{
  "d_shared_expert": 832,
  "tie_word_embeddings": false,
  "beta2": 0.95
}
Below are experts of layer 3 (counted from 0) of a mixture-of-experts language model. Rows are named up (a neuron's input weights, with its number), down (a neuron's output weights, with its number) and show model dimensions 0-63. Each number is 128 + 32 x the weight over its row's rms, rounded and kept within 0 to 255. Numbers have three digits each.
Before each expert's rows: a language model's description of what the expert responds to; "gets" lists some tokens that make up at least twice as much of what it gets as of all text. This comes from a sample of Wikipedia text that the model never trained on. Tokens count by the router's weight.

# expert 3
It responds to: Numeric and coordinate punctuation
gets: ",", " | ", "% | ", "′", "°", "-"
up0:137051103188089099088173070096188189109083140170089144156093117124175166165107123218162153137111106140095126054139098128170105155118154090192159106160147123144148182141102136076152122200180166
down0:108086180097099132151108059165071132117150126113104142155140049090108132137132120105189170161149201102174154130179158084092154156108109111123122057148127178062072143135153124148122139101140155
up1:190061104094109122101106133120117127205101153140110121110216127112151128158174151143132137135149127085098162138058133143138129128132131146100183120145097103111122116089156066126095113149191107
down1:142117119164107163118099118151154118169090118110089124081148086180142084174101101129076177130144090153136124147198098073098103146158098114035086068129166126109122134125067123136145136142147145
up2:103132096186142116092122146112107167131149148179169124178056096155104122159095117134153167136113113131152152122143120142124074216060159118083080109132122154165064144126138137192087205158122086
down2:143119090156117142090081129118106149126159086129129119169172157110120122203102149129169071177106079073102171135149140179147166160123134132159116135139142139133070179119089174133144156151117100
up3:129115131156155088135124110067153192101128155130125104110149115145115142074112160104129097200091208106096093170078173099108123153105194107155145089111143054118118122092184166113170150103109129
down3:106152107126121154058151084129119123058091137054077158149147153112121158161150140054158129096153150127124139141141119129120107181170137074121135092135117162130176169133101137133054105131109170
up4:152080123095044154116103158080139120132130177066148146210157107165122159156140151160110098182115121106119093164100186129128138037136112133081148142160096152074115145093115080095202065099044122
down4:108151120117186152128136150058144124164118147125171121148206131158121102196168138147148120131208084096147110093174141145098170117050130121090098155083147079167140111052067132144162094125112146
up5:125146138145128108133063077128079123165173122137128138144123089115075160167100131059142106149124147102144119156149105114167127140109142112178150064126139141059104133134124117101167100055139181
down5:072138103171081158171122136157186120099071075117092100125111139098101128048132112106139129176153118184076088095155135155179128073132098126109184099176138090146138162125142118200119116130195069
up6:174158124129121138214102175134142126164131116152087139184146097154090165122177158153081118119126138120088135125120144139096114144126134099076132086157112130090110101089134104094140170097084152
down6:115120156099125101152124166122104143143112154136143154166176121195110088109054116141168129107147174122159101127119117113094113158160091112175134073110137130153089124186171170082158205125152122
up7:174087107117110076130159172114121103136081130124106075088102126152131135203129162165120138138123105085119104143057081074170122074119150149130107132153140127147119103149148092091104132140135128
down7:141098180129141129210125097151160156112163119131093155127170153152077136054180185114070136154149116135105117124126117107140156135064109075096113115119135144101087120086136130122114146100102104
up8:157095114176136089178119129102115152105071135095109145129158117153101113183183129085136086146125138146109181099102118066129111112130095133068105170082119130100112109142084170092103131088173117
down8:135129145103099073093099114153151160141137130097175162146136068158175114146074149072131124111074080130126107132158145150142089117106130176103134190075104093112125152127084118151141147147109155
up9:056151115118200114164097150126128091127101175082172153128133133110078157097153085054079151106111093129157111138161114129117121143127105062117080150164101124087103100157155120138100132105080152
down9:081172138141126061095165114123151132116130190092112130175110148100131096173150111118124155137182149124146124127098170111148125114194118147185094079166159159140072111124162070135148132139095158
up10:079091113124132141081153107130213114170103082120104136196164102134143171147095140152153113154157159120120155111238151110117132115104114082165147084085107137114156124111120089080141085108144054
down10:170072152080128224147173127127165136165096120114099121206079188149169125178134120170141136119079158139108131112160126077170110162117122119209169169160089138174100070090163119117135149110121096
up11:173193140115116135140155083128150113113169142120102108087101118130096116099152145151161110130116138149146175227220103152143129108211137101222160131155173094116124130155140105080131151124125160
down11:121137081124182100122151111121157122112104114146152144129156122142179119171149122104138159172156162088084132161094084167104130139144154099108126144131153085093153109092119101163094166139058140
up12:175118122143165148179158122131084085171121115151161133111138091190102173126141146134163125131153132145139093156133131144140116117173151115170082069142207143134098127125135164144118164146117115
down12:175144112116132136107135161133111129142134099146134112161191092139128123068135103119102113104105119127128096148164140120074140202058090097109158108158213109150172157128162109134112111137177110
up13:118135153076132057147155158150115084106171128144099148154123122118101175133150171211083150099101159118081127163132175108178134209085128165165092166222141135166143124101117199145106165094111124
down13:150166114162169160144120177132127149112137142080121153115197108109151137115097132086123102097139112186151145160143107149167115116124124133182082100064166134130138076146096139087163166063139124
up14:108147107086116112178080072146179145149071143157143112143150123170164071076171162116109130120165132195137121143184120106081130173095127103114086101130206144114112144123124117080152101146121168
down14:155110121128072145106127122122182167076049118152152106129121132141117101121141102125153105080112127119153180146124176105042130144140178217153146104123115119153121165137057052077105109110127135
up15:187176113084113096217115125136081158119049134137194151102095051105116164100184127071131137108134117152122092085139105130132088121196152130118136155160121109168183158116150195132114116155092108
down15:134112104152122178108161163128128140138138120157152149150166109146150098124097129162125134112132142076114130124093151083105135199084138138164064107156196124125082088077123132133077199104153153
up16:086097138152096128112099138096153093098140107165119146129154108100128100156094170143165144137096132142135136128107141086098142089178108132100163108121184133109152146155122132098160187158161147
down16:105132053148128118118138117121132145106116081106141031158141148110073097172151160089129162136124125153120177166198027103159089126140140092106145105132073069105144128217145143137083130121104183
up17:170181122128171064135132134133109095201071101142142107109101146149132111204141133100086118144187123074096133109095154107129122166085112129143122088119096129118073130089100117128146086088147119
down17:149085135121140164095140088085098160151097080083161101150113117161115162148093104159126073118120139109122126108086097177182114100120112101162101119088141110116140134169157099108110140106075123
up18:115137112122165126129096163133190088169128142144098101122163116144109104154102125090107126145086125155149154115078096078188105170150122126152156114094105142126087130103118164113127143120139105
down18:146110120163175125092142157133124128167154088180120080119159149074155136145131141129079142187144120142106107090136176120126166165100156152128063192104138141086136137101142154107182148127137108
up19:146134126144113129073112073096146137121189144134109132082214140114101099178099138116108132137157164136103145132146147114116150084133158166149043114085120132123216135082156175122136182127134143
down19:145135105159145096115131139090117118155071138122085098075137115146161146175147105191121182198106109136152123142154091138135149062163109112089146174082133068095147108109126135121040131113142132
up20:125206144092092155178159097099170125137115128160131148125107074133119125137145163140120114140119145173105158115112164116080085095161106115143196176179177126080124132122167110116134090089090087
down20:136131143089099050153107139114143114192103135155190155176198156187109132094071149127169114156163175176109140127116137104121088108123147152183139135115156103097117123108129121101090133111139080
up21:118192118142149080143145128118119131079051142194099162084165136148147130109150121107134127177175119194136145157127104087103115074092109133133140142126200125046059121092149142136111127128074081
down21:154123117126168134130114115180141140169070114179159139081117098081094066120167118127117108101140172143159087134103158070135047022095121112175141125104101139149133140123102118175127144044131151
up22:129109093129165115139110101094171156151089159112141153148134102116168099090179137180110133188137113108144114091146103133101118055170065089126065114129118087125174109141133160093134067076113108
down22:129111090162098084111112182117134124106173112123113130112128120156076116116129101109096066147111098057133104117107184096168092157121142101102134138092133100173156182103073066172077108117184154
up23:106125126098086073149150126159204130103111124107159100116184143113133139134145118193087152130120085109164105173086132154120128183094159134118160146094105118170131128138150151076115128197114117
down23:111198164120164107168119120226093156193071151121118090088086089102050075091129102090117093167108107101159105117107159125119134129132139153117152159093077126124112118120115132105133140117160144

# expert 13
It responds to: Titles and sentence ends
gets: ".", ").", " I", " \"The", " My", " The"
up0:139093115137148067127092155146164105106195171135123099117106152081135091195120165137124116118116151135082181149144122130153160112120136200170106148085128137089141113105146145150124132126181058
down0:152118199179188094153107148107168054092093138122084156186109081096104128104161096178134121116157179171152116075127203125151136158107121121078194124148136115136142106184115170162147132167136119
up1:110165115100048113138190150125164115126183102132163165130179111170155117222132135099152079058130150120081181131157203113167089128097067111175168064154119116168126105123144154148115181131165156
down1:161116074127121133100146122135118086158157171082123148187101148182178109091093096134091142150122156076140128150167102207103143163122139065116134102181145144124111092111147078179163172156155137
up2:066150119147132161172150137133118113165172165119137124085127112129114165087166124164163104158055137177121132144163102115105105104116130105098156181151132141129074106051123141176111203197134114
down2:088090166148140147129120130112111089097057185128116120116109114181075126061139202132141076161120144189114089165082107140160149095184148161086093098156094107088092178090063157155151128094123053
up3:165112137141097127107114166104145116129204123091159148120110136096142117084111141173073082136090143102129110143038153117210109155121098164165085146104030152177176112091121139172133173136142081
down3:160142099161144127135110139163141110134104116074090209139109168141174156171065097155097107081164117114126112122105133072152130111070083083139129091120131133090167114140083089122116093121105146
up4:174119115171098126164139160109095112130132136116104126093120181179159131127103183087141129100124152102109121075134131113146132162114100103197070175230152121056132120131140109113160140115149153
down4:181153137116151083105084162081051134154094115071101126189194152153125078224114087050129104158160037085086100166106178165142164135146094105122095175077098118140158144131147118127113070127163144
up5:157131102156153113147102172123116110103063105123148157201112135174102104163141168079174140095089113128138164108133106099104099165135148166116095149143144130146058095168117160179139148077146084
down5:147112157143143177185111149123083123166174130121147075172130075081149153174138140123116148091146133167133113144161240099155143137122090116143118085134121142106123175085111117146065094123127126
up6:127187141110164170128148106082127099138160136123103131123227181133139128145164039073205104207122154141087118152144120097134125112203119085120140125127115085120185106107135131084107132143133152
down6:094113062158114064063149147128070100071128108174147120159195147049127075144140103079092104151103174149145157113143111153104163095196134098132111077126171103139113109087102142135137103099131134
up7:112105131142133105080089097135152131124113085085203192175152111123103104183121087109085111103172147101147128131094100123107162104131107109147143171173090108125139121130163138153132151137148152
down7:142132075171121125093119146061104173112166172186126106100152169098107150111172141131162157126137103078176128100099131150098146131142154122093177148153138109079109120134137162146142145107110125
up8:147134101099124113157066085095080173116118210148150132159148211155101118027138162079101102121136120160152093189162110137074140156126098111138122110100137136133164141127126075063151082069111141
down8:181075063141102166144091108140109148109081135095157169111077106134145138116116104129156153118144105110182151175109102162080138137152138117170114106088109200163185111049151147105141085097141104
up9:095174121114123150181150069132146100137166142118136159117153138181049157139150118104132146115190149105123093153173119087104141134110151125122120117097182143053205154122125143150099204101098141
down9:122079183162147123122104143149164124083155060157073136095029084119070151158201101178100110135135167099136111172151091162136084073139136187090119173146123190122111133126009112146204160133142150
up10:116142124152104143171167158125116133116129148123168134058087144084133145142113111143136124196123111088126127080148148139163127126110126151168123069139125111147079174124145113101114138118094030
down10:125177099110075165117076127176115107112107134148137129110125097069162128130147151149131059114130106126111094092130134164110178141121147180137128056071119148205208168141135132109106102145140159
up11:150157114154114145202087107105130138088096127124093204124180115147159148115094125107183122112117176124124153081136194146081146143137137104079143181131147115124088083055128139148169156156150108
down11:068138087152076076125102117135141143155144169137172149088138199123128062083159176122185112076076123116120205059130145172086114107092159127087152128143088087144166072121091093166108105117102149
up12:142093114104152072104136046094111176109127079128125169111072151149134096122162104084126090148138155130200107132090132150135136121098120115146115106152165105176108122149165088097125113168140102
down12:146105087131116116090127116189071147103116135136114149160074164171105091120053175155172113098196158196125166113177095138087112133120123085109163168145115173184111174146115129135107138119109147
up13:108069138153111152156155080158163112137078159132077038105137165110070143115172186088102100085117138138132144111140077084115106131142133101147137135052161141190114121093131137131147114092121077
down13:212129178061111103142148121196152205066136055076073155130112172062099082145184134125162124123127144116129108086145140189117160091167124124134076159181097170096065156064182099130117106148129111
up14:152104121159113135120095120130152138145056146226105075102114124061109182125151124166138134090050150094136145060103138104149137156109092131130127158110119118143140178086148173128090164149112137
down14:121194158139069087081146179115145101136152135098107152159141119160087114122101174083131102152184091169089104144162122137122134123120158153125128116130124076134131076187143145128097101079108130
up15:093196120217190147085133048141147135108147106136139129095123071150108159130136167090085089096173139096192082152091117123084131154060127114130127129169136147059189120140137104107120120138193146
down15:117136104144110173147140117087158111101143160099139131091128226163164125076142067138103124147128158157196099155149089157114163139083117148134132091132186114096100134063162117132154113136087148
up16:136144108097114110109120084117131146158147120092122129129121128150131149166150117141189085164132140156124135110053165070161091115111159077114085079094099115188118105147136064146132177161149121
down16:211071127152149097172149108108107149127155093116097121179147116147044101161162088121103131177127095119105135104138106167145155174129119124091117123180156176170100151149080152106135141173170115
up17:116128096149202163174191130093146179156069143163134146137165113105170148175120137101119156126092179090122117098131104070187093121163152139144171170121127124039118084115165155107117130141139109
down17:115110147101149139122124149140192105088067149138110110137094062102145129128120115128109137110058118149158157104086131093100129161141159151174103147112170201140132139138084077102200169126161149
up18:091157121118113119149073207126136154128094085155121087140130132156113159174149143122102120111158158094126089137174172142120147095118109132117117082137121129071141153121146089098073119140174160
down18:075085167166137153157117170133113106145107104116109136134137137131117078123152095118085160161096061142136152163138129145134101113104136203128119115126159166098169118103094182157110129163151120
up19:135084139159093130094117135136138101088163139131120134111088040098109098166135101133083145139087154140092154090069190154138148193118127107089078169193117156152104126112161176105101134204099089
down19:108123166153137133123120124146164143147130133075119118127199190192174200186030143136114111147131140108059177125118132078150148115144077124117117148155129132119158135085152178066162119098149150
up20:139129136094083115098150174129132104132078122133123193119115116057027164159204097160117125105148152099125129114128069096100152139092190123123067102132157116150131080090114160129199099135140135
down20:131160117072056142151088157095127110107097160101117136169099149133100158110194150141142109093136068156083105147157118153107118134117118128113121114131161133171155042203123164130151121059114131
up21:141082111123063140187123169113101117128157185131135073127061090080197077138183094157102109100118113089111095136036145062105104200115118124104160142077153145110108150159157135043121099140123111
down21:127160084155164129172112082171110146132100134137098097123095115102190148127143155130083141139134160152165101142102098171111107133133104122139091136071139214124158154172146124111113163153085125
up22:103125113083104079183135184108132106164155119164096152185248110159164169155128133093116085172152147147111078140201159131141072107111146156106148089076100145114139131103136111132117158135181069
down22:091171119097111150112186191144138151055117104144121118120095114140129150140210105064109082122129137096166087144100171130164078051092113135090171135115163165122102113118167125051109158129114106
up23:162157126177125096083116092106175134117121116120087142070120115105112107119162128126138132091133094161174140185112132118159115103086141140079181069102102108134230119083118101206180112156109094
down23:126105126101170125164092113121043119144148156089114070118127152180166107115139142117057128121105225099105216104070109159169096136142095106066135151134142092146066153104083120104103166138109156

# expert 2
It responds to: Table and heading markup
gets: "\n", " |", "\n\n", "|", "==", "andidate | Votes |"
up0:103132133143153121146126131082136176136105166132157105147119106076076132167170126076137101130141091114077167124210185099108112119168093118121081127140092137159143129156157105081142088055085126
down0:132091160126137166123189154058175127151099156173139148127130097139158158167108173198078105153127138138107149126155111097101161105062113121155144197172150088109066102132147173089124198108179151
up1:127155109094092106159072135129101086123228115161106202090153103131107151095133091063107105122121146079152168121135154136122131136090146115122122159083133143096187102125137198152119097114138157
down1:095085076099168150126086200168115148075116153088155075064092111108147145147079136077089153101057134098133165093078136097162118121123178104121185164152106150068087161089124114136105156148126118
up2:109219106141147109097100096116163101129133181110148125074141125099127171133169104141125078095110140128084141150127115112047129132123197148204109151156147105148152090078143135102096082107115135
down2:122091087119174155129109127124100137123072112061177118159151124128167128152153163084155096158126141122104143069168131175154131067127148103151174095118139077116131111093144076066134134083088144
up3:163046115127120130099181095122134130090111152141150130092173175080133098190124144088150087101178095084151141088085147111163084142088185128117181125122156133165126043074155097156159228153134115
down3:088109126160110142132104176130154134140172147128134088083147114026177141132173139081099112125115203123102106104133080098145086082119102174141113144119186066189184133079176184062119166136158055
up4:186130131131137127126124059131101141178142097126194137067148139154122102195172096136128126139180168127144118104080161118119202140085113109152169140115079107095147157105112199086040141154113149
down4:151172096135173118147146051152130132094082138097099121131065152096130109116108128145124133141154128133112168078100169146122100146136155094181121102121134099134126154109105166092109159140148129
up5:115113129155121095129118130118179134146131151129171098199130091156106120100119168096172145095139118171117118137086101098114101134111158139166080226152132127103135089113121124118165092125126127
down5:118082166117180139129093157107076129184090139137116088148109141155149062146174088152100149094152170110169101139135100133095088161098149135179090092161163117144151101107170150060101147177155083
up6:149117129079156121197070064088139188127130124222142160123134102073110129164208126140152144140173111148182127172159110122077136141117142088119140170112156116153122162149137196105103159145087098
down6:163130198139123144130048120100099175115160141131139160180114088163140158107130111175115110101125098120122129099062029161157062099146105136084176143181031158141122142149133142166150134135069140
up7:120158116092016091123044130136185085093129119129123088075097134170083132197190125152173130180108177131099089132137133143082084118083172152134042142116119097102149084120104124124102125174120125
down7:109168175096076107087108098150146137102107104109141111144087088115110153163108204083135161112172133159087091143097143153108126098121114144116156143100115114147134102108142074133091156145147102
up8:165172127089064153120124105126107147115060147141063098116074129118101132136164147103150107135091104159114141154082174145115154141066117161134102142111106175084095102114143106123052131166078166
down8:155115120095112147132158079154094198162118100146119177127125141127124181140057095118160109123113164098149131099140155165133146088143112107153114142144119069091129092150148117096102127098156077
up9:136154107175116135152175125138117128120142104135122119085138175183121122087086174099091175071129138133105150152113156160076078067139134067105135147131107156132077143123137074148169103096113123
down9:134127167142153131158135101078104117138151065175167131126218158143111093138132082101136124094148072148073072089120142083126136152160116169134084166113129156104110145099107165199088084115062110
up10:037121122127124119108134169127153125160083100127120149108113085149102134124163077096129115104127133145133130129169117108107095088142195228182135132098142108150141171090138136091126099122139118
down10:077153151117174128107125109088153107152094129197138093138151150098117136120168125108051158138103154127078120138090123175157099110178081077155048164147120119160076132150138086148149162127139095
up11:111126109082133144053052152078162152125084147163087115169195047108098100226152138159162109161146142148108124125130172127086156088114112117129140092120145113171144186162148127150169137148112089
down11:175177156099095138143132159099130192179155109182162130118120177147145162142157128156165139108132135036102158060146164134147102143124165127100089163180151073140155070182122088112135093156116145
up12:130132109135089159162160169102085167169122163152101097128143202146095110136041136146173102133102140075126128153131174144135161232137153157124113091081166113102128117065148130146138111053072150
down12:129141108086126154070112200146110154159128158151150142117158113159091156112114094147130179161126155129111141084166122178124166096148148188123102172106162107168185149145114066117128095150128112
up13:096055124120186117199130139117105141073158123117111108108173166185111133154169129158166120165082119141135178104112154143218140196172133150104143114126118109128127151203131148074182124126110154
down13:070137124118130106147195105138161168070137135092105111186121105183124079141113127059058139165171123084133205148117194120126126177142171158130144100131113119091118174059102055155096146165148147
up14:102147126061032101137129184127130066115138107142178137067072168147135145126116084093109116085102150095091164079102140108168113130184134117144179146141140162149149160101164170116119126066147158
down14:151130178168129072131111135155146136049120061109137158135093082062134160190092139113135170105090139149159160127144128152174148152130084131118102158026097121092079145095123122096144114165101117
up15:158115108122133130103084125137144125115124143113138121129101051060134146096137097133142122124154146163113150127124113143057140178114090100156186137081099094174159133131092131089160089141080116
down15:141120133112104132168141133154144079098155121147127121092117112126098178162116069132119118158119124077134088150124127099131130163077155117120113109183132123141164082098104188176141126153122132
up16:126110123114222151129115142127134130114084132119134123085153114160106097164164124107076139085178148118107219147185164092147083116097115109145107122128085117147147136151122075142118081105162133
down16:146148120137073082139122192113109111105136127108146125186130164170138123121097155114125162126147145036145124141092108128140064135072115163145196120148038049136080206122150175099111142108121114
up17:142088106091144159111137124150102131131156122097140085137069182153102121171106129074136081145095112106087076096066080192136176135166188113106177066152111138060112063104158108112180117051137096
down17:141192118146105160128121099129107155126127119164133105124107114175124091163125145077126124161133140141172119113140096148077112114089066115138184124102101133126179091094161145118199203111111106
up18:105109107133130146151110108163117113123124158153119128136165122152084105102092117152115084127106113053126131051115159113216102068132117139118140085132136142077170123112163121112083215132097087
down18:077098199118131140111121121103102201168171117190115133108121140104144175116150131124086127122129127135190115191090176160117098118095103091109119109115113115144167134189127135146199165121147168
up19:102106096112121137099081216133081126133134123119134133128115138126092170084098169113128133099096155078124092107118153083096160091121103128149091094137113123146163177113115143123160203088187047
down19:181116137069094129191089174101061126111116129152111128186174186140105117066144091177168138139106108114128129110111157101131150093109113124136148159095138151138078114098092070123142125085130105
up20:144123133184125103117135147116085119110143120097106138118121133190136136147199143107101108131096103117124157129196113129085107108157154140135159133127087143063162098109130107140136115084158161
down20:124123145131154025122160131142152164106156181151136142108079131075112119108159090163108175162142132150116110131131135127153144085173137150116114112160138112140127153112082112089096098187114167
up21:169100111133136119098110177118147123128125150137113131126099144173156153089121143102201141125167146113151125128125115137115116097099140182111101125073139104072152063125134070169164154118147092
down21:089102097076181154171087142150144129112176088157152121126171139112127137076107166118163129099127101117169080133105148139109129152129110111201105161096166076171159227126091132167122140146112133
up22:172141118054127104135157184110073099108138120124162139190086138183123120137123125165124112148114121129096123172159122144136160121091089100106116141244165100208128110150130070151149085170091113
down22:095160148139106064072108175076153190148200114182174113065183140124103084197128129168129112201109182160121084156120095078125108149159148096127166156180146124081118117171130204101098108170184140
up23:111099153211164087128105129129090099178120104152151187126107151095081118111200100142154141163125150118181137082125194097135181124094129101120173147119123125092189097113147123137067115125080124
down23:073103144104139077105100127150162159164138105155112161130129161086203098094129160105104110142113100140140101123187114112131143054186111187129208145150130098174137120083112193114111098106150123

# expert 8
It responds to: Offices, institutions, date separators
gets: ", ", "–", " in ", "| ", "- ", " May "
up0:149108115094095129173144101110174137121062130095163169134106147165100125152172126109084104143187139132111134100123112105163104149098128124146096112123172150047171101078126167148129143153061110
down0:160108134103140142146098135135089123218121102140159108220148114145125163131111109194124170139096153172149128099190106107135182163130083081133114150103110131119171186146129133195116168098154143
up1:151143111177152125114109140123084090132113134178095173130098166152117113144133107152131111122123151121127188152178165123164122131082188098116119131091152134067098097120114102160154075147081129
down1:144117125125069128163145109171154152195154086123109167170129124122142129115157133188135154121106114105206099117082119160175119100180135106102138096170160172116139047113179124108195128158141099
up2:158153134150121092119128129125115152045131143129131120128145157151128152176103112185095122139185115124094125145144169149126163059080185102147197093130140170103115163132112130220135191116091185
down2:143148078120133133068133172115095126188095077172138118142125119112219134196093114108131162160128175126148160129122180143056065102122114175180136119112137124163105130133141090144056149089086171
up3:164121118116136116105127089115138115142125112108141104090132158168061129136100150118151123111152163065102113104100138119135160077046133097123082157149112169113103131103112115130149133140125145
down3:123145083123205085167144120146043138160132146131089186115159149151099169133134148096121191127114162144151172083130197144096084124121188105114133081131134147120092123133144098162129131102134082
up4:086165114168131105176127066135101125141131111133105114128176133071149110079109094096108105077143133128140175117202174130106116135120163115100145137102158145142165137150113146100181084096121163
down4:150067146125163141130108137123106133186058119136134152139085097148119124123129104135124133114055177119107112074081134126188162113133098180079144092124100199151125103093135123124146104147083125
up5:193135106121063120111123045132101144132079106130079171060161098124120155133142138137065089181078132110150139119154119123139153119079131091123085126124169127173118059084140108086096066139144145
down5:156157112141116102162079135148115086153104133148118133145087137164162067123163109167136136118123114132126142059109103101186111128137083102155133192118157115169156174147203115156139204139094133
up6:115163142124177160139121127128101115130096157158048146175102102150065129174084087054127117108101135128114082058205171157134133122142174115122064100039128103131091151138144115183147206143090165
down6:096133111113181125148171126142118117119086218115153144200103104114173088065174147144163092116125122096149056112190154142173104113145130129111123121180133193149102147136102155140165140093115160
up7:156111114127137134164161090150137098100142142082135157072096101072159143103174103088086124127167154093103137115124097093224154104103135057116094110095119148072112083122114100105091145114187150
down7:174085125171106108103104074106090127178142150119103151103174187137157188087119105169116150126110097164113111177179134144102126082111141168096059127144129183134073136099092139147147107105215165
up8:125178126088191146106179143120148120112095112200167154145098091088122113166068100138127108103113174120128120109166150126122172182120170100118183164163136106148111108118143194204193148113151092
down8:120100133142129185176151099181117147119144138096092163080185102099138089124124069102069076123059142120115140155125103117143137101139097148136059156056134141033126147132125154097168095098154105
up9:123129123090133149160199076092114131159122164117146119101181149118144108155140149031127087126117115103093100163204138115110098106101130153101174106119119096135154133145138115067155133132099040
down9:190185121107135150085146096085110140150153117203142158157120103207157098172113130162148186123173120109090072153138111101141093185141115147168141131161116106108087183154070156091078133132117067
up10:166054114147139093101098119118103105082154116142080144135096218151138120094132122135118121130211144126126136103114147120179105114130122068118088120110141122100129106135135127193096179116135136
down10:098125121133127155066150144125177187124127104141079107175165179095138162121157173070157115100177116109168155164102210112026173078144162172138097175089111136109143118113165180122085113108130079
up11:079178116188162148109137204108142174068095125109130134139138091103145117126146122171116129120139136153091187149139175132116103121058048131127128078104100157124109080142123108122113166107146072
down11:113136125177147118127164154100185089121126133135130083178169100105130145195128142093167100095178127132138139109141148162108073042166178093124095200193121105090078059120092151142141119077099107
up12:119160115067074162123159134061094090075139108119119179152119108148035147132104114101198126147111127153113107078123118109096101117099116113139072140097138128165144121103120140089178097152149166
down12:117158113088069135094162118138141115144159103149128131166113143138110113154129106165138138120126112135141134126106097098138168136093131134058113125112124142191114162099069125172183109105121115
up13:098141100162118114110126109064194152040206120079123119104157124157110101150137103108165146124129127116084097103112085105122119110157062179081048087190093111121141136151125130132097129150177113
down13:141116080134155121070166134151113082102165056176145114140166179148123122157099121152128122089162130118128197135104137142096129126178079124151160093143105129130154131248125110136073107165130087
up14:128123100176134119165133065111176171095122137137153124152040142145180175120120130131122112131160155138108124152201118166111130102108152157155162154119159151098113108083109082124092080128126193
down14:158151147132096078202169095144102103100154124178141165126107174130064094104076157142182115148137095192096098130104103193118144171112070150084137162172157162128126220118116145132147098194111122
up15:124082116133094155129128136117131112084134151131131145062178098157147119128178111125117092121180143130080108131210111082120131116177182132096120084166096078151190149134123123108153229095132127
down15:061139210127113149149116117111176165101144129142140100161119098115119105154129158145123163151147209127096076127102107143156134149160113131136125095149101186115141076145165138091103132123142132
up16:124098141170085149108092123120121120069146120180095133092104082140139124115126107071064086143098127069087071088127189141158148153140129111145078109147101133155103130113128081078126104077114129
down16:163142219096196087148170109106121143069081178088147142166157166146145157144154172118121102094106158072107120123171184198102155142121113072157093121093153135145130130110125124113125153105114127
up17:063146131161157117098089038102096127123143096190130099096127169102131142137098118251094106105126133072144103070131159166144107172115163158165204083126147149118130124140124110149107057116117134
down17:092129072089110111111128060132080110144099151107091197089116178146116153078133108147139118103139124139098147099136116085135106093101167138089116113063165126137118090141096068112142164161101122
up18:148110105101090126146162103109178101114161128084153092115138102118095187125098164106101101110071145133099087145126154147167133172180148093142104106164142132122175175124122114124182101123104123
down18:114130080106085183128118110164090091155144150100087154064108112134125127121105087139153137133160108152117146110158134145103121163152127157039084164102093141148122117154140115184145075128129153
up19:148139121082128144061130139089155073172095176120116104125156093141089192148186093140162091142126162188147163161190120141089124146091090117133142156164127120118085089109087130109130143097115102
down19:082109116136153137097158183116154160134118153159148127127099118077147092101081160094152109111112167124144178123096109090093063133170116078142180139103135103102128146091144121141138102147171112
up20:083108130190191178149122140090147124164117141140130169160243151171162119108140137137104126173055147187122186148150170150137118114141087147140145072121111137105179128135160079122179118117082124
down20:114062146121199122141099142191142134138114130108090097132174114135060148105129152036077136161092116142176161176076129122069122122127147108077073126133162076085068061195138143179206096113127123
up21:120126117131127104085111108067191149155147135143174079170101131193107112141129106087138121128110142116161105169050121129134166153093097116126195167106113114176161111087103102132127131160117121
down21:135082181141124105125138120146182176155134123140150103120163125135158117130131107100127124060111175149166121102086126156163081116123109149192107075174128101128138113172167110154154122114151087
up22:121097101079114104132132121118176117156149118159121133108162069131102134144122151139087145153126129117056097134118158174196093121157129134142169106169125121180122161121162120135100152151188155
down22:154122134101140107107140122087077149089094091107130142141111096104105108111112124087130146165098142129170093180105107138111109121177114147108148141097170125182144149074150158133141124126084140
up23:159064132116160107102114080137163112167136150161118152108103106157166087158146165132162123122145121089098155150120142153121155120116150101123103079062129134107127090141166014136125091133119110
down23:109122099049102126088141141167088117076096164137092154068178164142108177113132117065125138158126141085120118128119128130089165139179121161156144135153220154144179101116169149076151128113060103